config = dict(
    n_experts=40,
    experts_per_token=2,
    d_expert=128,
    routed_scale=1.41,
    balance_loss=0.0194,
    lr_router=0.00232,
    vocab_size=16384,
    lr=0.00339,
    beta1=0.9,
    steps=2976,
)
Below are experts of layer 6 (counted from 0) of a mixture-of-experts language model. Rows are named router (the router's row for the expert), down (a neuron's output weights, with its number) and show model dimensions 0-79. Each number is 128 + 32 x the weight over its row's rms, rounded and kept within 0 to 255. Numbers have three digits each.
After each expert's rows: a language model's description of what the expert responds to. This comes from a sample of Wikipedia text that the model never trained on.

# expert 12
router:113145148129164067138096100165102111140168123149132148137137190015160153148110113144172077104121116120096051097149113103161140128090161137129174165084130098098164156107107215135149130147107132170123114121124119152156127151114141130135075158
down0:121097159102041108176165114075141142102162128117161139113152131136130135142112113162114129128148121086067173112103141132129112124141132123142132121109192153078117127098105097077134062144110089063149105130131116179151129073079101140083120111
down1:055145119114147019177107166108131116136128069101140105116123119101104111161082095146123097141129138126093122151154046092119184174119138172142121107196187117151136095158172153176132091171096127113149107147103093035172099138113130115083168138
down2:132135128147073132160049120121103142117118085145156113150183102105078142120182103138084084138101129132142136193127163140103081108143171134112123108132109097120143095091089106087118170094089124139124101184085192129143101128131106152155127153
down3:130115147153162129051172167178109117141131178153148097134108048046056121100167105169175115069108180096193156107112159090095167183134158176115109102149091112117178130105135105074138083120068116136136134125112142091142063111155119046095117103
down4:088134147161184169167108124073137127136081105126139103153122125082180090147150145061106124114108115115122222135119128152125130087149108148071145067129156118088102108118147049162144111146066142240101096153132167141094157088131094120087111126
down5:121119176173187098094142075188127124126115075110132095122164127139141128110086103125123144161162107121149101148121166175113136096143095141190192106218139114157124153143013145077130077114108143104113146124137112138178070114121083140132155156
down6:158130125118056148094130155149100216130139161106110102157122127174168166155131117118101133130134136171135169038095104149152090113121192179080140096126046166119119148140157059135134164113086105047165057101129140194124115119161151160161174164
down7:175127130189168143077099160148118140078144173184144130211119162065071121201181165097118159105102097149127125110136111164168094159128147048084142164131141113180164185125108134127138117096102118187153159109138074144073138136205121123161113105
down8:111144185189114094098119090066135139132153114148161113058153154125130120075131103099057188151118180105160085165165180139186087082172149062111112121173116115160166124115093129121167158160111103155107088114125135095152116127110152125108171065
down9:184196128133101177092164169142175110140166096129117146162178099200132164122170164137075117136130111106142134132133117106096117109189064179111067101162118091089172080172130131123144213127135196127156099155147117124138146125124104164167144112
down10:110144087123168142091075154135163120125119090177174124117125101052086126127101143144115141146135117137097185110126188164080181096110130154139135175001085095121111110123095189109092190108139108187184136105109112130162176138140102136156090145
down11:159171094128203081155126112108145129142081077151134150142115112129116121037125133210121127130097106117094139175118150128123114185092137126096126156124112157156058070147121166143100148114111136142132124089149068093092127126155110114122076198
It responds to: Final pieces of non-English words and names, like -ia, -ova, -ire, and given names such as Maria, José, in lists, tables and citations.

# expert 5
router:161119151096168129127108116154103169125092037191157147153104071127088105121084129167158099144113145096126056125163115144128162138154144163190168127161111099116141104115165158135100113134144142140153170154113132120102051135190119128146136120
down0:111139174153123074153062160134132080152117145107086109090100209127076132166103096152100085168108064079111094164136103161051162154162162140136134132140147117155089086149091131166190138140059133036142107134154175135092120129074146151099118136
down1:071158093049142109102082079152158151164079128099164124152168124125109133108124167177101143100123099127110190103156075162107058191064124120083119124137153166136138101091137092109131125125144123081175200149042158153093113084125093130111159141
down2:114127164099128140129149187114126131125137051159142156131134079175093111142119106126135121167142109165155046168161098129167093163125077125125182128107134117085123155110091087054112148086046125071107169097147102181124194087078105141128091140
down3:132127109179089139168161190123100079156106137129132120121150151123113096183115095101165135094095088103138153068155153071153161130144135144127120127137178163157143103168147144076150111113110153183155095140099071088120173110154103111188150105
down4:129153167090119098123147065110156168132106139153195135104133109140148127155101073178121123164141149171102114150096131129143151124138094186072122140103107178150142163132136158136114099139091046130159105065208078120108137079169153152167110118
down5:178174131109113156064100183173088136135144096130140143130122112161096141089170124077147122103077155177163199150152078146098111120149150160127127181171103130125094108143120134146127160117113177044112093153122158036117060164157138129107161105
down6:077120116162085127116103125156112127120044132125105102064150120085085147138184143106157196129122180093180072160147215104184140111129134140120109117103178065138106123156127110140105207097142044116084151157134131142152124139162166169076095090
down7:184093073106203099144111182106098115123139154131122098103155123104114112070098080075113161109141143113121115143066138142106158089059152143121109064138143183120112088086165091090186091126133142179091105123099135159179123081118123146132138094
down8:112070105199090166165159147160111107097169143172116156151086101141157139163088069122112111154130069144097141098097129220095129101060116057104151123230128144165168164118147052160124155131181127155155148141097133177146147119080112061183142147
down9:130091111120255096100162114090121123118142138117151125196159141120125091113118131083156090130094192123161080136109069081118162109124136120119163138074088139148162116092140240133115095119111097109187102174123139151178121115093117112157121112
down10:129085109140072117061154122108120130204132074112087126104073091172092104198146146133113116167140132093139121203126171147173153076158101101164140118108136121148143094156158129134136104118098109153205143031156108136112103070129161088047142092
down11:190091150186102154193163146141175123115142147139165176135112131175174139104042141095188190139135120074147130117157127152122119112117054158097165142119060131156179132121131120086129111078129172164074179183127153078123118112194118182157119110
It responds to: Line breaks, periods and heading marks closing fields in infobox lists, taxonomy synonym lists and track lists, such as Synonyms, Binomial, Founded, Starring.

# expert 35
router:150172102122093202143156121146184133116168157151171147092090160171103130198095104142079137133142100092133143136105128144080077117130113112150134116199145145134131124108127121137135107074181094041150086136172150132152137092123141126138151176
down0:122149219152141141064148103126112171142137113079178113115166166171135130075144176166137171128105122140095098129119115123141106178131114109206114140109125165197100126094169135112103104136132131115147145099138115156148142110167119136144159112
down1:147140169065099141105125180136176130167161131091175157129144110102187137157143163126139159129121095150138134075109146049082188080159152186085115158134078111166182087135149143090116111115095180140122120143107076151110169123156086168098143132
down2:092119124121101079103173133092190143120128129177157096104119103078163096117125114177152166159115140150100123141155186133125091138086118114095120171139084175090105101167103095145109152106139095020072098206160137157126217143105146163150105108
down3:165139054147128085157131173166169139103132122120146126080134185130101146161170123175199144086159146142152176128127128109149086138099153120115120136159128135146115154099203179106104068108139178096113136115121154097103156131116112127105118116
down4:147174089153188132144106170123140140119158122093121088121150079112110048097115131093114144119104149153084135125092123099148117141161127219165176154155147131133088100138115114093119039157177174124109142094116124117072098140108130164104110117
down5:169119169144187108146154145074122125140172197111109045147142172070138097105118103132162119170152107103149152174103123145159147164110057140084137117142149125124127155131087096137147137124098093109140117150131118071139085129083193083143189130
down6:081159075127116098117121079111102095138139146097137105165139148141106069205124153189122185081117114090108086139182155162142083127142102143141100083059150117116106163163122120154029125118119135172143066100163102088110070067149078172131150077
down7:092139079161118110136157136138030142073163155111146145132189160161183105148158131165144103173082111058160077160051113124117127069148112162102158186162117097106193206174143119107138135167091130118145149087164132163117121117147105138131146098
down8:079094139118099135094127165114103138095177117151100121104104173148074190197123137085133117139117167062088077142099180160168144151158153084070085104155097129080153192142130090106124139064126127137152108136135101153105143128064125119120118173
down9:093105120122131162125151080116128153154173149065150150122181175125134155080166086145130124143158153153173113115158092116095191137113137139085145147154107130129134131104127133138101129126174129138090109175107100204169201092101153147100138116
down10:105116058176090145212108091125181144121166140051168126065141138112155190101102114126182123148115131080167126141138116118129110137159104136106098121147124107148150095091108141132132121168112168117088120132151097142110094111136125084190126090
down11:087181051173140154095097099097150118128164123218062169104142184138077123143096161132123088119103076082118119102120166160078140115101147118175101103146136139142121082138145138101094152134115152126129123156135125147157147125147104133132109149
It responds to: First pieces of common words after an article, such as bar(racks), chim(ney), entran(ce), pre, sur, plus CJK byte pieces.

# expert 26
router:093163153139109125140158081158160143102146130106176088183136152215118152129159118133118101110082143168118103145148116107138174129141168135126096079139118080170081146159104123091145167159102119184114112131144164094129162133189123152139110134
down0:124139194104145124058147108078151148142059132120111168115076126127165118162104142186200160120158156124136084131086156124107092158109180079084103093156108166216130139099137121149146104124212138170145124134124087125113101126181130111130111180
down1:086096128168131083137087130040146130114106164121082130126065158176147120100150076152114111073152099132160159073099163137142090094192131079132115091124066080114145126121090118110113152120101148172121090118078169159125155083114122097122067165
down2:091080154150188156110128140090154091127071085086122164148146153230109135153148134121134137101143098123134065090087127146132121152126090064158145157235166093138112081138165137144104181154092128255119142128089123105108059137147109141118187104
down3:089158153119141115059161184081098146121126156159184170151124190139121125183155146146129131163114108148129155136105138099156123113173106151140079098131161130107133135116161155142143174187072131020151185141138133156128156124126083137094130193
down4:084121150114115120138150116145103138099122138093104087095108046124078089144129120185114156131155152145156108098114150106174097104112157101099071152123132147071144130155192109148120133133144141247136142173095115162158149144131159176166117160
down5:145134137095090140206105103136072197125116124134057139099107068255156140164102112109129121115190140111160163184154075125124160120102037141140112109150170144144131146086154158137127168150137109195132148144108129141150141127135162169075119112
down6:150151061139046105112162065111097086167135101089124106090103135107140152122113123104155123121132135136150171147198133165084167079125149159164108124105141167160126080143108108084152067095183106104152102163159152105116069138142129099113119177
down7:062139159128123148149118111129136110135113111132109110062090118140117099112053095143144111112101134115161114143189082125122141129160121075121168165101086135131158160131122147107102155108130103154109141162117144056174136206131189100135080135
down8:115106116140110153061121081135073068127156100107071111137119141158122116154116110153150157113142169074097137102104205149173138073135170097114125148116122083077158124147100130134150125137162150172126110133167111166124139184103157131110164192
down9:153077132149140086135174108141150110241159109111168138109171105133155086104103161096143158122170158097065159147140144164100118121109117069155211083082129102200142115104103146185058121126060131135176098149141109144088080111153098107145098110
down10:115129123199081136053097110139143089187102076134152152105098109150136179141121132102085066150096120144111219147108111171058130132188144161091101179116130151134123121067114113101141090158141139112100140078135143179085126056123111170121126133
down11:060122076101124169107115098136072137106102134165136188173108098107146127160103094148085119140145091134186180093101122116156121168108130088102097178083132073086060146127073119110158114188128113073177095105112119111122129105148151119113098122
It responds to: Pipe separators between cells of sports results and statistics tables, plus semicolons in result lists and country codes like GER.

# expert 0
router:131117148198187073110135119091127173109118109142157133184125098177191114119160124091092170114138164175125100187093148121144089138105161105070130117123110086176128121136101090126095121113199100117077155089119120148112083137147024133086107118
down0:128118172143153148150130111142054154107153078219109096145141127132192182143081112079107105201103184072121072155137122103149156104135157123160124120168105188145115174142169175105119073133166129167134106112105079133157120167118186138133173173
down1:092118098106155128147096107134116173127114028176083127164170138162149127082126048154130110123118145133107098136084212136075106153172138149102164080211123174123093123186159099103120125135139095152087164066133165104098108119099211094174107139
down2:081153121112122139111113079133162106103081108153104103136128113145111137099164100081124125124156059101119162118178116112103191111149142140099128147085152087142134149059108145107158142101159072237103126119138157170119140128104074156105122133
down3:123113177168133150051136130145068105128120138143093060108115104142178177132119097092138117098167136122131083145122160129176131116161083120126092095099110103149103147170143147181136099153149076064168111109173142122152140119087135146168100184
down4:139077111106154165118168146149139137186104077120156094151136101167129169096138095224141114115169175134134153074169061118134120150108115102095160125096123174134060089126166163101108104110154141064156143137113094123104139153206127116145127080
down5:151174156104161167089072099079116156127161082158113136103133128186118167192095063118141138118160145149118086136135166164167075111115125115073145141193114108081131160096097124127146117150126160177162070152108078107137101105175144127134127188
down6:183136095119115149128159082108090160126100135181188129154153191092101130111113137123146112120173128099108102166170147166128193108108104146099126114122089128115112120119092098132128098139130086093130074142179099136154082176137135155144131128
down7:082102124185080116078117139141080113169074120193117109148139116146125141140131161161117168099116098208134120096140123136157092114107171119075125149186126098152136179220143181086119135122148056110113143075194108156107101102153118094106094184
down8:158041123158080137079096094127183097074129094159091148075116158167126084125086145142105136124106162177100163154112099144133156118125092126104066132216130098068140108173150172156148151173154124145106149188128143113108126137122138123112133139
down9:129158081136097169176150081205099158179127126131143117122136117194134146067126119170167143165145089113068063162160131151177093114120144190075138186120122127108129112156156129109103099162188160111159143142137169138148134083139138122097113076
down10:113134113163102135077099121155151169080202113108126143078092071139115113094139147128126098148138019088107115132132106123143212132144151128171094152097149099127095089094159192084115103114163061111103105103124136116156124160113125173080157101
down11:086121100084078103168126165141121126155078164074121111141124157139098114136132103158120147139105147124112159168069058131171142058138113114119051155036137096134091128089164084084121092163104110177139130151156160128087151143122152124114141087
It responds to: Sentence-ending periods, paragraph breaks, commas after years, and month names or time openers in biographies and sports careers, like January, until, During.

# expert 27
router:133078101109124135112122137170129120126087115134122131122117061140162138156193105132109179172144129115153048177159082123193093095089111108097094157124125201061108163122143138116112067133206175134139098050145144120131145060113118091109172110
down0:075126159082122129064154091101108132111145174130116147168132104137128099133176149080145151100103169104125123151137097113097125129117115108080139077146152075117167192134144140085117107131090044067104110139138141180086073069183115084079119093
down1:170109071076143113089119162135114138141094086120132103104130055214147167065121134135144122117143135134153119095121047106117114095118189127172126165125162167164133151124115169137079095121143103140143139131115120129103128224133109170160121116
down2:113165127116160199167198093129091091098180136127108152146131067160084085127093169054156099184087116151101144140139098172095099106142095125156155116163110110105138108116123216090134158164126110188136109098074173127126063097098123162130117128
down3:161120112086109093134126133062112108080120169124155091135089128110115144123146115122143159154078177106068074174096127149112117134176130112092075207131092149076112129183096140093109125130187162160130171202122081104134156089142103117145134164
down4:140129125162059206059095102140188131093145167136081090133160139145150096121113114107124135152059098172065165128140161127132100103106124081107151139200105085134152123046133099130093134176166104099143113150145187131113171122092166192163089104
down5:186127114145093103104135134127110145117117140140117151119155089139130095142127114103124054129089129120155180184115148148056164138140073106116193123118166154093192120136092125115127060113119173095107199126169137173056112146153154120130187116
down6:138183099140103167125106152135083109193127100125099100093142155172172113170113075151092068118082106171141166159106154138124145072136088215119159197107151121185121142114118122140140103079195128158071191173162055118086125133135106078123143173
down7:124145099150119077132150114093149124143153126190175130109120079127102087186132134141143071123130082122131049121162085156189158104192126082155136113117084132172101132122084158154119160126175115066110118150129086153105130136137134163177164134
down8:149145095132147156150125115124165125198130142141183105076108232026119120153130128117119149154171140055111084086162103110094121100119094117095107126114148110129096122120076110122082162162098118070099149135158178115149108106112124059121072063
down9:129076151103133134109102155126098082103123127112203163137149143153108123168125086123113141137161087117157125144141098137192129102055124093102103118117105094160115084080084175107145132136140079178104142106107127112140118062089134091107095173
down10:143100150163174218108139148207094118096160095138080122111129112131131134143137131199175132129124111139154196152097084157129117137138160125122106079177131113102133123181153160121143143171090156089137116102149087104151102157119099115137173134
down11:118093148145106158126189044118176153127135140147165112118143146138147242177154148154156142123082105139090084101142117115126128107060132110109086116210158098157111141126104094141173121145205176089111107218131142097164169114127170114097110115
It responds to: Double line breaks, section headings like Career and Retirement, the article a, and ordinals such as first, next, largest.

# expert 36
router:119166205146166089176132125194148100122085116143151120128149188026177147126156100101105124148117123157139081131183157108129127152083111149178168156096105126056133148122108193136155148121184156160102113120120110139124204119069134140154086121
down0:191075111144126180089140157172144106151132089117116153100092120110114059084154164153152110173131149125157075098123115143163127196163096166146125211078138091164103148121128171141122077188164161129153135159121126075131150113204110120114145138
down1:139123061175105088135132148159159158147135147112104126092103074138134123137097159119163116116125114107186204145099099156158158175156099094152112163146151127074187139158151141160152118139112171255168147096103128126175120109124139131118172096
down2:128107099139117132106104115103147204138138134132096104125189119046083129121113118094175125083147113107177096053136082150143132117109111095131130060117190117096169133114170096161178114161060102158142143154102129126129133093150140146092112120
down3:110151095191058121084073170141111154176156116112125113155201127098139166131150085097124060117105121147143068135121197075086131141117132137126125098119084166173116116125169110155101114155136126144083131201136059109193130111073117128122133161
down4:151105106122163062109119133098070105141109157129076206135152155178136125110086082174115146120122175097122099119099154094135132178133152181159101062114141092099125170122144102119122130073089173122138099105156117146169111124103167147125126117
down5:117147159150179092109158087155128086148168125164162110092140167106186131133146062100171096142120093126128088163151173106067140115107155114107159144124116130103192168096102116101137048147102132149195071138140149125150137113123150122112103166
down6:134078083191087103174092187129155150165124161122096116085127128075113117079115170129174159110132095124204163073114123165144126142152121105172116153138186121137150131125114109154148044133096153215129079165140148109182083140139152129098141134
down7:086131050128082096145123152109113129144146089128138109130121084118167141119078149118123138122135118056156121107152106085117162132157115113116120142162151161105078145146128157151126172090184138184188098124133078199115112153119221200145150094
down8:154074183119078146137134121137107167116120110134116137122140032111088169134045080117107114112124132130119115170156100108086146170107081117106139170127122137148116115112097147123120100073164126115175127126113097129135191156160127105098087103
down9:108144108106097154098119134151138127134153096163140156118132101146089181147082091148090045126156124144115124144195087108094088134155127110148140058135100113068115110149150111074138086183085111184167095113104145131094113168086076157117114142
down10:099132129112100180094124161119122153110163160181199178084099178164116106170174117111095162139149119147133215078138133129117124124085158160079110162040187154112179111079152142172168047134141163172160145140149114110120177128071132122193137103
down11:110163185173164102057133078107182116139086137117093118162102128143058130168171134110138139108135127105142106073118144103088137203131112163085078141112119160105114093170099090109098140137099079228144112164152171077100193131154183113130118145
It responds to: Subject pronouns and surnames starting a clause in biographies and plot summaries, like he, she, they, who, Johnson, Murray.

# expert 14
router:131147084096111121116157198112164185135116107110124095099069084210123107091142139142128177140141138095131173100130093171150100116146123094190101139173151151131138154141129075106161093093110169068101090141171122122170160113089160167105152107
down0:108112162153154144130100121129089108129113083127099086163194163171100105164126082130151102159134096113150137130176135180127144111116089118115129155056196177114121073139121169141176133035156088104154144109095114141092125147156072113118077101
down1:130120138137162131004140113145125165150096102105105085126152131098139092118146146175125205125203123110122112134158098132190121103132096068123083146046107111118136191200107119102138134105128119113110163116103118127093114155167188102192168153
down2:127099120122117159166128177176096150145121080112117137174171116101138155141131114091135089110129168119099108163113118151139096110184097146161057139132127083204137116157122179124149160164086083111126186184140104136115163121121062169123121181
down3:135130103122112201144137173136191142096157103116079113124149064070138119089131096103074144181163097083186163106099116110171107134184139097118135141082152159164119149162148166131109133150179153098116137100160110162139071161065089169160086128
down4:080144133108081149153107173136128111142096119099143125169131139108178109146143159113135132139198138148146142149102107127185127138057090120162121105075105120202183183084104084084127127147129126124170146112072090178113143164165118108095060087
down5:128125128109132139151129083176138120120112165134128131179091175104164091159141089193149128086145161105159171154158118131085124142118065144133144126122065104141104105103118164112062100160146096080162145090103087122143107136137171135057153149
down6:190127141170106134121172113149141171097161125181130138157128101131115143161128102138107108073172149192111102104100137136164112105165165089121084106107147154170114100107119179133098139118091138168076142149122043095120157129155178111133143139
down7:109166144117111135123162162121120091128085165162140137173120111122128175132138236129144152087176082158119134157069188187122144176142175063129142150061111083129160095164129103208158130087111147107118099089119106126090117115151115135167117109
down8:153114130217138108141126131139142136133102128133089120127125214127109099090139102111163126102176094126143053184117063134107166114119138185196139102186104118143141129114115106104128112126181058162100124097100092137156126081104142174131137135
down9:152151110111166168175158071174136144110163156133139142111129140127169076151093140161123103030143135121193074153173153123118100177182190104195157068110119144095094105144111100120103096157088085139085107098078131119092184128096123122173116147
down10:143103095184156142079142133114085177083164157116161151125090113118161145158108112075125120170184149170158135148140158163120134136104149110102216185180189129156088103081081099166182133083091157065180107171125112174108148150095148076110174080
down11:109115159093154097078095149098111108179125155093108116119160121117064138075136143097118180100083115105123188081132158068213098111121104111154134119193156113171168121163103103156098180168119143111132110123146076092094133125123107117137151100
It responds to: Line breaks in lists, verb endings like ed, ing, plural s, and year prefixes 201, 200 after month names.

# expert 32
router:116150135155135117165167155176139123151125104137138104127091094173199100151131143136147107086121118091116081190117103143167111126104112176052161136044126116138106125160138124082173110173119161141170144059080113139144185129125088136144083119
down0:155106093117131117099175082108155121133191107118148127083099166247109124153082089125109132153154099130170089131160111132113224106102120089119103154135080136099113099136111135142067168124135188056112118162180126124093116088155126136122105110
down1:096181159152136149100169086161186103192113124096194181154117158182164082152038122158073103176132116122129183098162196088051132162094129156148148148109067169123095153089130135107154107138116134173179072152138150145104146120159083102163151092
down2:138128148096103136130138061152069145153134197160144135154131100087115087060160152138113116136135139151138144162140150158170113151107079125075098134106127110161127141128162172156174084098141146158154118105134101111087130142168079104116120146
down3:089143080139187154146127059115116148169131142139130147174133174088097114101149155173150122094130153152114075105088136159174105127155160205153133115120110115127119092132080140063108124075160126139127129133197138134154146155072152113132156133
down4:169101183112132157130111110179092079143111113112146132166155141174136140120148141170076093149113121134104144153161168125163112102120096120096141075054152118138136136134145119162142193072169099229123110184159160096127159089190115165096138157
down5:116083200165104087122098128112112110060148107082161098101172080109087181075097140091164089121164159140126192164162120114198132153143104164145195162155132091134119115141133113165113126142129197128142097138087159136125149114081147134129140135
down6:133129097158144117194092120128093135159155161168131107135110141149138123099092143094203175088131159108118143107142097129171122103126165098120119121175173159134109139119140133196121119160170144157073164058170123081079118109172181098118175105
down7:120166171093145119126133195120126118118147089080212149120135133068210108150106091058073176118122206087126122103156144132128146132146164092083137145081192114105141090063125129140181135132141111127150118134068120156103120132162173094140171107
down8:112083153103042165171128127161097170145130124128138109113143116177169136082174113102131153159148113179132020049137124144137135133135190126116115118126154055129133107111099048149114085113119143112053105148123098092158156131131123147160107134
down9:112134097074060144156110106134104133084151156117145090123134138042104078205100148138121164128189133109114140123140109115117182101100079057115075052126045133098098075156162124064135181128143157165153092164124124142055125133114201110177122117
down10:098152181106118122156108152083140112117111203088122156107098165070190098148131190163180083125152146166196150151117103151155119122188130110141105108109135092128172143039123124120148118117155093106155126172071062128142083106114130141122119107
down11:153194130105174093122150129148150111146111141126160118094075202150151118140151125093112095108162119100209155147138139177147107148142125133077115177034143089123197134120092126084130172133055131121193165151137133126091189141126090131108091149
It responds to: Line-opening dashes and table pipes in infoboxes and lists, plus office titles like President, Minister, General, Director, Deputy.

# expert 9
router:122162182142157095150101126172116131139116138102110148151159178000182159139156121129162106137116125172165053086163107099128179158067118132187162193062122122053131098096115162140153118132149140141089122112102122130165173156069151128143122118
down0:106116140118082121131131073116059119111155154092107140087144112158118130139147129129126068124159161133109139189112148116169151117086142064197072196148119113188122121076149151060157136146113095220096102109131152099104097082109181142098134108
down1:145118103102096151103097210178109129108159073130125093129185115084079091182148122118159123089110194157127115143148084084103108107055138111156083072194107146110134113173108112171108093151116110186105129144172176074174127095108117147142122146
down2:142124138149123144146138200107155155150107127121170125124094098151119079177163167097077091159134096162119130087167142143148166170128127072130108150080158139078176134131127196170140086104192176135139059136059126188144112083137110162160138118
down3:111097178130096111154163162076077147099148198127151115139163133105193123147131147098087117106122160116120090080150074147173115112140136121215141104177171114133154192115066149133147087135113130062093091084101166170148133118118142106126150122
down4:126118117080110161115172096176086128104136129135121102129138104150166092111151104142137083092125106180147074147106145109134142117076200137126112161152074110138101133106130120165152164152140105210077137107117122087098106192180143133115106158
down5:095095048132156085138166101148098087072129127195164118091081102049092105115143171105158152130105121086125125150113187169098115142159083145119099215094125130122198117124128151170090094132163155244135157080130096106128157123149167140103121145
down6:135146095152132121067148092156158037094153163112094155110124201106119127147127127137142153158198103109172188147120100090122164109111103128107109134170107145135136177137194205140119095164149172254118103120175165135147088110078109122143087077
down7:071181157164118113118131178164102148145145082097198122134157153129116104125127108118127125188171123086126131133133144090117151118102125136169154121160182133143142152173098175095156115069098092243110174159149115098149110135153150153056154058
down8:188138167116108128090093149087061119156103134182153135122119102113128115127097117167113205087110132063086175108079146134146151115116137187111130194112122094127141155075122156064184123093131050094127175144153095103131099180152126163152132151
down9:098142114123080138151118211168111160102185162140144109116120119176128110093160133147134110155119084113152087079086104115172119098158142169117128109079181115136134133155135168093187162136191076152128108101040106154135151094130098125145116138
down10:157119092103091139133100141135134114157192139126132131121091111119090124141157116208084117135180130149157142135149184092149092140098096108095095166085163106116136071107134106100111147136163135178084116120124118164090131094208098145149130194
down11:167184166146126120100154126139147105054115157130119112103134093116067136165149131180151114074138128126154110137147186162144108179127195169118122150092179089115136064135179145067053136121059144239147114126156152122109096118165122131087132133
It responds to: Later words or word pieces inside multiword proper names of places and institutions, such as City, Valley, Bay, University, Housing Authority.

# expert 4
router:080145125152140123131075128123139162134126102138156108137126149030218143125127135120082141078116122091080132144150142144097104064138148099142151181135143136092163111169110144144084160152125127146204161149159091128110129152152136173093095122
down0:127115127206114102134157144145154197126160126157136126067138074159140115119119130121115111114134093109141112123138097104126093143089114151079134168125116057155167128210128155101128169105186117183144090131187128105160109140152118102105100090
down1:069147205171105121127110223139094128126168169155109116177126112113072109113087126132113105138130145161131173081182090128118154160128150238161081124181108074099137150157145138166124146113162111140085122132095138148196156147156138102155152094
down2:099143097123129105165144121137138074105079132134188087074158146080133175144108128136210103123094128103104119125095140089124178105085204177138108115124159141083156178145122119147134143114144098158096161105148205124183132141117072106074095110
down3:170142074135154113130153149137119110191130090123091081110162103154126129091087094102188140138142152082136081098143119143111166138151115105103147113082114166102132156156145131152068137119148115109125169109173171130108122085105120126077101160
down4:105133169125121108123110150142116144084062172163151104182129176231117146122063104129142172104144136109114091151148152149116085041105135128143162236162104118108162109123091142129090149107204160082116135147059141134187149148127115080148079114
down5:116100046130154093097141085139128098107118076083144077153101168156096198130157123124102135151107128084099130151092172105061126127044168144158144154114131120119132097136096138150123190103192099100156111103143149101148108103110175111108130074
down6:146103093143113119120119106117123149144131113112129099161132148118085131066094124209177145155120140137116101154115144087093148105116094139189109099098143130175110139169185146191135097057094109154126136106141165117190232110090117136093212148
down7:101113102148101093164202187134100099205111103100155147153059131107106126148088117153147159137149153142072149153125104089057177135200201118133154148153130119107068118145115120127154136152179141217176147084121139132150108144086126143136120117
down8:145154114143157163125106145117182112137092100126136068111169168086102130139097157177085203111122084146159090109098135168095145119157105118118110074197108106139145110112108092079142112128077123123127121129139102135104151098200064158160064088
down9:120137143088158118149093134154102151116204117133103193100043173108152106134179185198165144167152136133142185147086125117143093153145138096108134119206150096145069129152098119164176108117100121024122101178138108123139140082141134131151175143
down10:140090130100149107055163170189136149084120164115130078132071069088148149112094087106130129104126106147060102149191122155154156133078122106124170097073074146114151163141168111133132147142119108196114142098166144172088160150207159154094091151
down11:120135106141071093148189121132122111195129119104108087143128151153165138124063079109154150138157115117174165059096125159140093111085137133130155092136124085064058126139104124136159153144059093189113133103164183146174118058151139105108104092
It responds to: Past participles and verbs after was/is, like taken, served, held, returned, plus single digits inside numbers, dates and table figures.

# expert 10
router:134094161105110140115097121146146103150120170109139114149118128149127133119084091181159169078105115173107152133126146122134105167158171082172109101060128112133135153165133186103128145062092134042099138136118087107127118112097156145166133134
down0:173083123173153107084123125135118141162184115166131091175131176069104113213155170126150138115154163135154094109142125186145109129115152131141155105155097121153112128081146122143209162159128140108115180189142179153107116094101067074117115170
down1:078067143137125159196105107034148128091091132140194155177158089181131200115146166114100139152146123126060155106136123205156157123147122109116145100138126158163047166105141129151137126115080119097099098080163175132083200129143133193141132136
down2:122163100155115182125132095096127136142162156196102147128119130086130156122090144161136104134186096149146098130153102177124146159124135079136123101173182168144087105093099128181145161114129146060090134107166121224078095087072112085151106079
down3:132129139107142090149134120110124112168102108112130083148143095139163096171156120085116069146092127095096115113108105122133069162038082115075104191080159127168170148161090053151115128140164114131128106149137120086124056127141142122119175142
down4:111089148124148123103110147099118152095120183149118100115128105098146140227106147147105173110104171094110132124088116190222097138172139107127104140183152087116192153110140150106114098122180139100136128141135123109136108104180174118137163110
down5:122179075126127104127078110159100140106189122148191125131116142136109119130067117172146125087165122099161152107144177118145093110157175135122041117124146086142097138151106152154111170103149120119134149173071165130135105127137143097150074107
down6:104154126084100148101108126163128149126126144135092115104164120099165102115115173168100075110114123111107051145165141109075061106224131103192137104092121146074128199156125107136153073108128143139093180146156099109169128113128100134140126092
down7:147113195099133124121144108152120173106164128127150081150134127163060174154130110111139093180133149167124191135111177112133138087177125190128105144232167090126147147126136143096190113140143143153152166125176148134140134162171162105156149113
down8:140109095124169114100102137069143113068109075147112203130092122136065094133125151162135142099065127102079083142133119093102114165183151166164091141126171169149175124132147139086092141191131105078155099164130127102110084091173135105155088184
down9:128143179145062134099148173095155092165077164105122137100155152092141137100127093120101145133143150118173168058099104061177059126121131103148153157171108176123120076152126015156143131168103110139103086117108151128141173102173142088166135175
down10:081125171097074121136197164161094181138058093123115115090138165152154149096143136152150132177124095164161052082112128171147144156086157162129111134073120171142107127140128178144087130122117108098144132082132134158074084132109169138109120217
down11:119084137145126167053174132152164082146099183147086136082132128139186174147080137131177121127165100141075151104173149083089210107070091176083151105138114144124124114143145154107116144148193070129112080111157153123145162154134193110211145160
It responds to: Mid-word or final suffix pieces like er, es, al, ic, ais, el, often in French, Spanish or Portuguese names and words.